From a checkpoint of a small mixture-of-experts model trained on Wikipedia.
Size: 12 layers, width 256, vocabulary 16384.
Experts: 80 experts in each of 12 layers, 4 picks a token.
Below are experts of layer 3 (counted from 0) of a mixture-of-experts language model. Rows are named gate (a neuron's input weights, with its number), up (a neuron's input weights, with its number), down (a neuron's output weights, with its number) and show model dimensions 0-255. Each number is 50 + 10 x the weight over its row's rms, rounded and kept within 0 to 99.
Before each expert's rows: "comes before" lists some tokens at least twice as common just after its tokens as in all text. This comes from a sample of Wikipedia text that the model never trained on. Tokens count by the router's weight.

# expert 54
comes before: " |", ".", "–", ",", ";", "%"
gate1:42 57 52 25 43 48 58 54 61 58 44 47 58 62 45 50 55 57 56 55 61 64 49 50 46 45 44 59 49 39 52 54 55 67 40 48 57 48 49 65 65 61 64 63 56 61 54 46 40 46 46 46 63 57 55 40 41 55 54 51 52 30 56 42 41 59 52 49 51 43 57 61 57 61 41 41 70 47 61 56 59 45 38 33 46 63 61 49 34 55 34 41 45 50 50 45 47 54 57 52 61 53 45 38 62 16 46 60 38 56 60 46 48 59 58 56 42 47 64 41 32 53 43 48 37 62 44 52 46 51 46 55 35 48 42 51 71 51 61 71 37 58 50 48 46 31 56 49 40 66 68 47 52 42 64 26 49 52 47 63 59 48 57 61 44 42 55 40 58 62 47 62 43 37 36 49 56 63 52 47 51 53 35 67 63 44 51 34 60 43 57 65 41 66 53 50 67 49 45 57 75 49 53 74 72 70 25 46 57 38 40 60 52 32 56 53 37 52 39 51 49 47 36 51 70 54 48 49 42 53 42 48 49 63 64 54 49 55 42 79 47 46 32 49 48 58 59 35 54 64 54 50 38 62 64 43
up1:64 34 51 52 47 62 47 43 46 38 41 48 49 64 53 54 55 54 39 60 34 28 31 38 49 67 51 50 65 49 53 36 57 40 49 50 44 34 57 60 56 47 56 51 49 49 42 55 46 67 57 59 55 43 62 37 47 60 49 48 53 46 48 49 45 42 48 51 50 54 37 44 60 52 54 63 62 64 73 35 53 69 38 58 49 43 46 40 36 59 65 57 63 32 49 48 60 62 39 61 57 68 55 65 45 44 52 35 57 52 44 42 36 28 70 50 51 47 58 41 37 53 42 59 49 45 32 47 43 55 38 53 50 53 38 51 37 48 58 41 59 56 56 44 57 38 46 36 48 43 39 39 65 65 27 65 70 70 43 59 44 43 50 67 56 64 60 47 50 38 53 40 45 72 58 58 72 56 40 62 52 66 39 46 51 62 52 47 49 49 44 49 43 38 55 55 35 59 45 58 57 73 46 47 52 43 54 60 63 41 62 61 40 52 48 50 53 76 48 28 45 36 69 45 42 51 47 51 54 64 33 40 55 69 58 54 64 54 62 53 54 45 57 45 54 57 38 61 48 64 47 67 64 61 52 33
down1:45 50 54 53 35 41 40 51 53 66 60 38 52 37 39 55 54 53 76 56 71 65 61 49 57 43 70 48 35 47 48 61 61 50 54 40 45 46 51 53 52 66 49 51 37 45 52 55 52 57 47 46 48 44 62 46 50 60 43 56 63 62 46 36 52 45 47 40 54 48 54 60 47 64 70 49 51 59 46 47 57 47 53 44 32 56 53 57 22 46 41 67 51 47 58 39 48 41 59 41 48 46 60 37 56 45 53 73 45 44 59 51 37 67 39 52 51 41 46 48 48 42 45 53 36 62 48 51 29 68 43 50 48 56 50 56 52 55 60 48 38 50 30 59 57 51 36 58 37 44 61 56 33 54 54 47 37 32 52 18 43 64 57 59 55 56 51 40 43 48 56 40 58 41 30 40 49 75 58 59 60 48 56 73 61 40 52 42 53 55 68 42 43 54 65 33 62 43 37 66 40 45 48 66 42 47 70 59 52 49 46 47 51 50 47 57 44 40 42 66 39 71 58 64 65 46 36 27 36 64 47 48 61 51 39 45 37 41 36 45 31 35 62 37 63 44 42 52 49 43 52 53 58 36 48 51

# expert 21
comes before: ":", " |", "==", " by", " career", " —;"
gate0:43 46 45 45 64 47 41 50 35 63 60 52 47 68 51 38 29 46 64 53 55 38 45 63 57 49 34 64 66 31 43 35 53 51 49 59 47 45 53 34 42 36 50 55 39 50 73 45 53 52 38 38 60 42 74 40 61 44 54 54 48 44 48 64 50 58 59 56 65 52 64 53 64 70 63 62 64 52 52 48 43 71 37 58 52 50 41 42 45 49 34 49 46 50 45 52 50 30 53 44 49 43 55 54 49 55 30 64 56 52 61 69 28 47 64 58 44 45 47 42 51 41 50 69 53 55 51 31 42 48 61 36 42 47 46 53 44 36 55 54 60 56 53 52 33 58 64 57 48 49 32 43 58 44 51 31 56 69 60 57 49 61 59 43 55 50 54 30 46 62 39 61 61 42 49 47 51 52 55 61 61 43 55 50 39 80 36 65 69 46 47 59 61 59 43 55 51 52 46 69 63 36 42 45 41 55 34 48 36 66 52 43 45 57 53 50 52 76 58 50 37 42 36 56 64 34 42 49 53 47 41 31 46 54 52 47 40 47 42 33 71 52 52 69 49 59 41 39 49 54 53 45 48 44 61 41
up0:52 37 21 41 50 38 65 47 45 48 48 32 43 40 62 44 57 52 34 60 51 20 55 52 36 47 54 38 40 41 41 56 61 57 50 62 44 59 59 43 60 49 52 49 46 45 57 49 65 64 45 32 51 48 54 56 64 39 53 62 50 62 37 59 59 58 70 55 61 66 62 42 56 78 62 65 58 51 52 38 64 56 33 64 46 50 59 43 48 53 56 72 47 46 42 58 46 52 62 21 35 50 61 57 55 67 56 45 61 60 58 62 37 50 58 56 45 53 47 71 40 50 72 46 63 45 69 41 48 49 61 51 60 38 54 50 43 64 46 40 38 60 62 64 57 52 43 48 42 57 55 33 57 55 31 42 57 43 33 59 49 55 47 48 46 49 37 60 56 45 53 35 48 58 53 52 49 36 51 58 50 59 43 46 56 59 73 40 62 46 56 42 59 42 52 51 56 55 57 52 53 29 41 45 40 60 62 41 48 50 56 24 53 44 44 54 50 72 59 51 42 70 51 46 42 39 63 63 57 49 63 49 53 52 59 54 50 52 54 40 54 75 39 58 61 58 52 43 30 41 37 39 49 54 49 56
down0:53 55 48 61 46 29 51 55 59 40 57 57 42 60 31 48 74 47 53 55 58 52 56 68 55 48 55 58 66 39 44 53 47 39 48 45 54 56 52 41 46 62 54 63 49 59 44 52 43 59 41 48 43 40 58 74 63 39 62 71 45 31 59 31 61 37 41 54 44 58 61 28 53 52 58 64 69 65 53 38 54 62 57 32 48 63 38 38 55 54 48 44 53 30 47 64 47 66 50 31 32 49 64 43 45 62 42 51 60 45 56 55 50 55 40 59 52 59 60 60 60 45 63 67 66 58 71 45 45 44 60 55 51 52 34 48 67 52 45 62 64 63 58 47 52 44 49 41 46 53 58 39 70 45 51 44 43 28 49 41 49 51 56 35 56 58 46 38 68 43 48 53 45 73 28 66 55 39 45 56 48 48 47 67 47 52 37 47 36 48 49 46 39 58 56 62 55 48 50 50 48 41 50 33 43 43 40 50 29 57 31 40 70 49 27 45 55 41 54 34 56 64 57 38 54 52 39 62 38 36 45 67 40 45 63 50 51 52 62 58 43 55 42 44 61 52 41 53 48 47 44 48 32 65 47 56

# expert 58
comes before: ",", "'s", " (", " State", " States", " City"
gate0:39 44 55 57 58 52 55 54 52 62 38 53 42 32 40 45 49 60 54 48 71 59 56 37 47 46 37 51 45 73 53 47 43 53 46 60 37 46 59 62 51 56 57 57 41 51 47 49 64 48 67 57 39 51 57 57 74 64 58 62 53 61 50 53 44 39 37 42 60 51 57 48 39 51 55 49 42 44 52 51 44 42 54 56 40 56 40 42 51 52 46 52 66 49 44 60 53 46 55 54 58 28 30 38 36 49 68 64 47 35 39 71 35 40 48 50 36 52 65 42 33 58 55 58 47 51 52 52 58 46 67 61 74 55 34 32 40 36 36 59 38 52 65 37 43 67 60 31 44 53 38 61 44 47 50 61 25 28 42 39 56 45 53 48 47 54 67 58 55 51 42 53 38 47 46 49 60 36 51 66 40 39 58 47 49 49 51 51 56 40 49 48 54 43 48 60 33 50 63 53 57 59 48 52 63 23 51 32 57 49 42 55 37 50 67 39 30 58 53 48 60 48 59 40 52 39 72 46 47 55 48 53 53 37 42 40 54 49 79 39 50 54 72 45 33 35 47 34 62 35 54 50 56 47 32 50
up0:51 50 55 55 42 65 50 37 60 41 62 46 57 58 53 56 54 51 46 39 49 38 48 65 51 63 67 49 58 33 55 29 59 52 49 33 58 64 48 43 56 34 52 46 39 44 50 58 17 59 50 40 52 48 46 36 34 48 52 44 45 33 44 65 64 57 57 37 53 48 46 59 52 50 36 55 42 52 31 60 49 48 51 47 37 55 62 63 46 55 41 49 51 37 53 38 56 63 27 44 48 62 48 47 73 73 37 53 51 64 45 46 59 64 47 57 55 50 37 61 42 48 57 38 53 53 44 55 49 59 38 43 39 52 68 67 44 62 69 53 66 56 48 58 53 44 49 79 62 52 53 33 66 43 59 41 62 46 52 56 61 49 48 65 56 50 61 30 21 42 52 58 59 62 61 54 47 64 57 58 46 50 55 53 68 63 52 43 58 56 59 53 68 73 42 38 62 51 37 48 50 33 51 45 46 62 41 48 58 40 37 40 52 48 38 61 61 39 54 47 39 58 43 63 23 57 36 52 69 41 55 53 40 57 52 43 41 58 45 55 45 44 48 62 45 50 55 74 45 44 53 57 61 54 44 53
down0:44 32 44 60 72 56 55 48 56 54 46 40 33 40 49 52 35 51 46 49 49 62 60 52 55 56 43 55 46 59 54 64 40 54 53 61 52 40 49 71 49 60 36 57 56 62 47 58 56 62 49 55 42 56 56 49 56 44 47 54 43 54 69 39 37 44 49 38 53 57 46 30 41 45 74 42 52 34 54 40 38 41 43 69 42 48 52 38 65 39 52 60 56 51 39 51 54 41 56 54 39 35 57 55 33 56 49 45 46 50 50 40 34 54 56 58 51 56 61 58 51 53 51 56 41 54 69 38 60 46 68 54 68 45 62 34 47 38 44 57 51 50 48 30 38 54 69 25 40 61 62 53 41 58 35 70 42 43 43 47 30 44 45 48 45 33 62 66 60 53 51 56 54 54 63 62 52 42 46 44 64 44 35 56 43 46 56 61 47 51 52 48 53 44 48 72 22 56 68 50 51 69 58 42 55 33 65 58 57 51 52 52 39 48 57 33 37 44 53 62 35 40 69 36 73 34 53 33 44 63 44 47 57 62 49 49 51 31 64 44 42 57 55 55 46 69 50 37 46 31 52 60 57 58 52 61

# expert 42
comes before: " |", ")", "–", ",", ".", "),"
gate0:56 49 58 37 48 60 45 64 40 34 34 59 37 59 58 56 60 43 46 45 58 53 52 52 33 44 65 48 49 40 54 59 49 48 33 52 51 52 44 62 42 42 61 40 45 56 55 57 59 38 56 53 53 34 40 43 50 31 71 58 42 44 46 35 45 44 47 50 58 31 48 56 55 50 30 49 48 40 40 56 40 61 65 61 28 46 61 50 57 47 40 53 55 59 45 54 49 60 38 53 51 42 38 35 59 50 37 46 41 45 43 51 76 59 55 43 70 46 53 29 60 35 68 59 60 48 60 56 48 33 63 46 48 53 61 48 45 46 40 59 43 47 50 33 62 53 57 55 33 56 65 53 69 45 60 43 49 53 58 43 56 53 48 46 23 49 61 57 46 55 56 20 36 67 62 61 59 44 43 51 51 44 44 50 51 72 62 36 31 45 56 55 48 38 43 25 41 48 56 58 53 41 45 53 49 68 59 48 44 41 42 31 45 50 45 48 44 42 57 34 70 61 54 56 54 43 62 47 69 38 26 44 42 59 62 38 47 51 26 41 49 55 32 42 62 46 42 55 44 46 59 65 54 39 54 53
up0:45 53 65 69 61 49 53 42 51 53 50 46 46 38 37 59 43 59 45 37 51 50 32 52 66 44 39 59 46 38 37 59 57 55 63 40 48 47 38 44 50 25 42 43 49 57 50 55 62 54 65 50 52 53 52 53 44 59 37 46 59 64 64 63 55 45 68 55 52 40 65 58 46 44 56 48 39 38 47 49 29 47 39 46 67 60 55 52 53 64 45 56 58 42 50 23 43 42 58 47 43 45 66 50 85 48 54 56 43 37 39 29 57 65 60 35 26 56 56 63 46 46 43 54 40 36 49 39 43 53 47 45 59 60 52 49 46 59 43 59 65 61 50 54 35 72 60 43 46 45 54 49 57 31 50 53 54 54 48 53 78 48 32 37 71 38 36 47 34 52 46 67 52 42 45 44 31 55 66 51 58 44 53 47 55 51 44 65 47 53 45 32 32 51 61 45 60 69 45 67 59 47 50 43 47 49 42 58 64 49 41 56 23 50 57 50 53 49 51 52 65 34 55 49 41 38 33 50 56 63 36 31 60 37 53 51 53 50 46 44 60 41 59 62 57 48 62 49 64 40 59 55 42 55 54 46
down0:62 50 47 37 39 26 46 57 56 43 40 51 51 54 54 48 55 32 61 53 48 50 59 53 24 51 51 42 68 61 58 44 53 48 31 53 38 47 52 51 38 47 77 36 43 51 59 36 34 32 35 47 49 39 45 48 60 50 60 49 41 52 57 51 51 36 48 62 51 41 35 43 59 54 38 50 45 66 43 52 58 62 55 50 55 45 45 52 44 51 39 42 58 55 67 71 54 55 43 47 53 60 32 50 31 54 36 38 50 63 51 62 46 51 58 54 61 49 43 29 52 60 64 44 57 53 62 56 46 42 54 56 47 56 56 64 62 30 51 39 54 39 49 47 61 35 49 54 49 51 55 56 49 51 21 45 42 63 52 58 34 54 56 46 47 55 64 40 61 55 46 25 42 54 70 53 67 55 52 68 47 44 49 67 26 52 56 35 28 39 51 50 58 58 40 59 50 31 64 49 52 54 24 44 38 53 51 48 31 59 48 41 69 41 54 41 51 64 56 55 41 61 54 63 51 37 46 56 59 31 50 38 50 67 50 34 48 58 55 53 54 58 51 51 61 47 34 47 40 70 60 64 56 35 61 44

# expert 50
comes before: " |", ",", " (", " City", "'s", " State"
gate0:61 44 64 48 51 48 55 40 54 52 70 55 48 49 61 47 64 64 49 63 48 47 43 55 52 50 39 60 51 47 47 54 55 61 46 53 56 46 24 48 60 43 43 50 55 47 39 59 52 33 42 67 45 58 37 49 44 54 46 52 46 40 56 53 34 46 52 52 49 49 28 28 51 64 37 48 56 69 52 30 53 58 46 51 60 39 49 46 31 53 46 54 60 34 54 41 50 52 43 45 49 46 53 62 48 58 54 53 50 31 38 46 39 55 49 63 78 45 65 32 52 63 57 44 38 53 62 53 36 59 57 45 53 67 55 34 60 41 52 58 56 33 51 66 47 48 73 45 57 33 62 52 52 36 41 33 54 54 43 59 63 37 49 64 63 50 62 40 68 31 58 51 45 55 39 61 66 48 35 51 44 48 48 45 44 45 46 43 26 64 62 47 60 68 52 72 53 56 42 58 25 49 58 44 39 55 42 58 42 47 52 68 52 55 66 25 41 47 42 61 44 52 56 53 39 57 43 71 43 47 67 46 62 52 48 40 44 38 50 47 40 37 69 60 32 34 53 43 56 72 53 62 54 55 57 57
up0:47 61 56 46 39 55 48 58 36 27 38 66 43 38 45 39 53 43 68 46 52 61 47 41 44 46 59 42 27 43 57 41 64 54 42 46 39 68 48 51 69 49 54 64 45 39 46 47 45 44 57 49 54 67 51 47 50 56 53 54 51 53 38 66 51 59 50 54 63 57 52 43 50 42 35 59 54 70 40 42 30 33 15 44 33 62 36 47 72 53 54 42 32 46 42 44 44 49 54 72 37 52 44 32 29 51 43 43 43 47 43 27 38 62 44 48 42 43 54 52 51 62 62 45 46 57 37 42 35 44 49 36 27 52 45 33 56 46 50 37 50 35 52 62 60 51 53 51 41 57 48 37 42 31 55 55 38 53 61 49 71 40 65 56 60 42 52 43 45 40 71 31 41 54 39 43 41 58 45 40 46 48 49 39 43 59 46 41 35 52 50 41 47 57 53 51 42 55 63 55 49 62 40 54 44 41 48 31 49 44 44 54 55 51 43 49 43 51 48 45 45 37 48 38 52 64 45 46 38 55 44 61 65 41 45 34 39 54 58 72 42 38 50 35 51 52 60 51 55 50 60 60 74 68 55 46
down0:36 44 45 44 42 68 48 64 44 56 38 58 46 57 63 54 39 46 47 35 51 45 55 37 32 47 61 28 48 42 63 33 66 38 50 61 59 54 65 61 55 59 45 38 54 44 62 38 57 54 58 63 59 50 58 44 47 50 47 36 54 68 46 61 40 48 46 63 58 42 64 63 55 46 59 42 49 50 50 59 48 24 36 55 52 46 49 58 61 51 56 46 47 53 59 51 63 37 72 59 36 33 50 45 56 49 53 42 43 54 63 34 44 46 48 42 57 57 35 35 46 56 42 64 58 52 47 34 46 43 37 47 44 29 42 63 44 49 46 47 36 58 55 47 60 65 30 55 49 49 54 44 47 52 63 60 64 56 51 57 68 52 51 60 31 42 54 59 41 70 64 56 48 44 43 37 44 46 61 45 76 49 54 52 44 50 46 47 40 57 59 56 41 46 49 36 40 42 32 49 51 58 53 56 55 49 44 61 53 27 55 21 67 54 33 65 59 63 67 43 58 54 44 49 48 67 47 43 38 58 40 62 41 41 50 39 54 54 46 60 51 53 40 39 64 70 33 48 37 29 49 42 71 66 40 40

# expert 79
comes before: " |", "–", ".", ",", ")", ";"
gate0:52 50 37 60 22 60 58 41 42 66 51 45 52 57 51 56 40 50 49 42 51 51 30 55 41 63 36 47 57 56 33 41 47 44 56 53 49 59 42 49 54 44 60 56 56 65 36 37 38 48 56 67 62 53 57 60 63 59 50 35 46 62 49 50 47 47 50 62 49 27 39 50 36 38 50 59 52 57 57 50 49 61 49 49 44 61 40 38 35 47 52 48 45 45 54 38 57 57 49 46 70 63 49 52 76 44 54 35 58 52 37 70 54 50 57 42 30 56 39 35 72 72 36 45 55 55 41 68 54 67 45 45 39 32 45 34 59 54 42 56 48 38 54 52 41 47 36 41 43 44 44 66 65 50 46 49 61 57 33 49 27 42 55 64 43 33 32 55 46 63 48 79 54 48 42 40 54 34 36 51 54 52 52 51 62 37 57 39 60 55 53 42 44 40 45 37 35 48 39 49 61 48 45 54 67 55 77 42 40 50 51 69 49 51 59 44 74 38 57 50 54 53 50 50 43 62 44 39 41 50 35 43 64 38 37 53 54 32 61 50 48 46 60 52 58 53 50 44 55 61 43 61 56 41 46 34
up0:40 60 52 52 26 58 55 35 37 48 48 55 54 52 64 46 53 47 42 53 68 51 47 40 46 67 52 39 54 43 33 52 50 51 60 78 55 63 55 56 42 52 51 71 54 57 31 49 54 63 39 55 55 50 55 42 55 50 56 57 52 38 57 33 39 56 54 56 43 34 51 46 38 37 43 49 51 62 45 52 58 56 53 46 56 53 30 40 48 41 44 46 31 35 53 35 59 70 51 58 56 63 57 54 58 37 62 53 52 40 44 85 54 65 58 45 37 46 55 50 79 76 45 65 31 55 37 61 57 45 40 48 44 44 38 38 64 47 40 42 47 31 50 46 42 52 35 50 35 42 38 65 47 53 58 49 58 62 43 52 39 61 40 52 44 43 45 51 36 77 53 63 41 37 53 31 47 60 47 40 45 56 38 65 66 47 47 37 62 56 37 56 51 51 49 51 41 69 44 37 57 64 48 40 40 62 51 51 61 54 44 51 49 35 47 51 75 44 58 62 59 56 56 73 57 54 55 37 47 65 54 46 53 34 48 58 50 41 63 38 51 51 57 41 41 57 45 45 54 58 45 50 39 42 51 64
down0:62 48 50 36 62 54 35 73 42 42 61 44 59 45 32 58 51 50 66 68 66 47 56 41 56 40 48 43 55 34 61 52 47 53 42 47 58 63 51 54 58 49 40 47 60 48 67 66 65 63 54 34 51 42 66 38 40 39 51 53 46 47 56 54 57 49 43 29 61 64 44 44 52 73 56 55 54 37 61 58 47 42 74 48 45 33 54 69 53 51 52 45 58 45 49 69 43 41 60 44 47 31 41 57 21 60 42 56 42 55 64 31 56 53 49 56 73 53 56 43 27 48 59 44 56 57 55 36 62 48 61 55 55 51 52 59 41 56 62 46 52 70 54 56 63 57 49 47 60 54 56 55 39 49 47 51 32 42 54 37 60 41 69 53 49 50 59 37 63 32 49 39 54 46 69 61 51 54 71 40 35 30 47 52 45 55 60 57 60 52 49 61 51 50 34 65 65 53 53 50 40 42 53 46 44 59 50 47 68 50 61 57 51 49 57 52 46 61 33 23 47 29 41 41 49 41 61 64 46 33 62 58 50 53 57 41 50 59 47 45 38 48 53 57 59 57 47 59 49 47 61 34 41 56 66 55

# expert 36
comes before: " |", ".", "–", ",", ";", "th"
gate2:48 50 59 45 66 48 61 63 55 48 33 60 37 37 59 42 57 60 42 52 33 55 55 49 46 58 51 55 39 67 43 67 38 44 57 60 54 59 56 61 29 54 58 51 54 56 42 39 52 47 55 51 61 56 52 63 57 27 68 39 66 50 39 51 50 59 38 47 70 42 51 67 63 44 34 57 51 44 65 46 65 50 60 46 44 49 66 50 56 43 50 55 72 72 56 60 64 56 46 49 49 53 38 61 37 42 44 53 31 47 64 61 34 53 28 47 58 52 67 53 54 54 53 62 41 38 51 43 71 47 68 51 45 50 49 45 60 54 61 46 55 31 53 32 48 53 45 40 41 45 50 47 47 57 49 71 56 40 60 40 56 49 46 32 53 43 56 59 48 47 60 52 32 55 38 45 57 46 55 35 41 55 45 62 50 57 58 61 48 50 32 57 42 54 59 57 41 52 53 41 52 34 28 51 55 60 40 60 68 51 41 64 47 46 40 59 52 41 34 47 17 42 53 56 47 46 55 74 45 41 68 70 43 51 46 55 53 47 46 57 55 60 70 42 52 42 61 50 43 45 74 45 36 46 57 33
up2:59 45 48 42 50 47 62 58 32 51 50 57 47 47 52 39 37 53 52 44 71 38 50 57 58 28 59 54 35 52 63 53 73 52 51 56 39 47 50 52 63 29 42 34 51 49 41 58 59 41 35 38 45 49 46 30 52 51 45 49 61 45 58 66 59 32 58 36 55 56 61 48 48 61 44 70 47 27 45 53 46 44 57 50 51 42 50 62 46 55 47 54 54 51 41 42 54 26 67 76 53 49 41 52 58 51 38 75 63 48 37 35 60 62 37 52 69 45 34 56 40 32 59 49 46 60 43 38 31 54 53 44 62 66 49 57 45 55 52 52 55 66 52 63 44 61 68 76 47 40 57 41 45 21 66 41 57 51 52 56 53 57 52 44 65 41 45 38 54 30 66 40 57 48 37 61 33 52 38 42 53 50 48 54 38 49 45 74 55 55 54 45 56 55 48 61 65 58 61 55 61 52 54 58 46 43 53 56 52 37 52 48 47 59 38 59 41 57 41 33 50 34 42 36 59 54 54 47 60 56 47 52 51 56 59 45 48 65 38 73 52 53 45 63 42 36 60 32 57 52 50 41 37 47 41 47
down2:39 52 61 51 65 54 50 55 67 58 51 58 39 49 56 48 78 39 43 59 30 69 54 54 46 58 49 49 53 45 47 52 34 54 52 42 44 51 45 54 38 55 61 56 44 55 75 44 27 48 52 61 52 61 60 78 56 48 61 51 44 64 28 49 40 67 41 70 63 36 40 49 57 35 53 39 48 53 50 41 54 49 50 41 56 51 48 51 63 44 33 42 46 60 49 48 40 64 40 42 46 40 58 56 46 51 48 44 52 52 54 70 48 51 54 44 53 45 59 59 59 48 46 44 62 46 69 55 58 45 55 61 37 39 50 48 54 43 52 56 57 47 41 37 55 54 52 35 43 34 62 52 48 66 41 45 37 66 49 42 47 51 42 45 45 59 60 63 46 60 44 43 47 59 46 49 57 49 62 58 48 63 62 48 62 34 60 40 36 51 39 52 34 61 56 47 47 40 40 57 35 44 37 53 47 48 50 47 31 48 42 64 56 45 40 46 36 36 37 79 50 69 66 64 42 45 37 61 56 55 48 34 56 43 45 48 43 42 40 03 54 51 44 34 53 63 47 58 32 53 65 50 63 53 55 68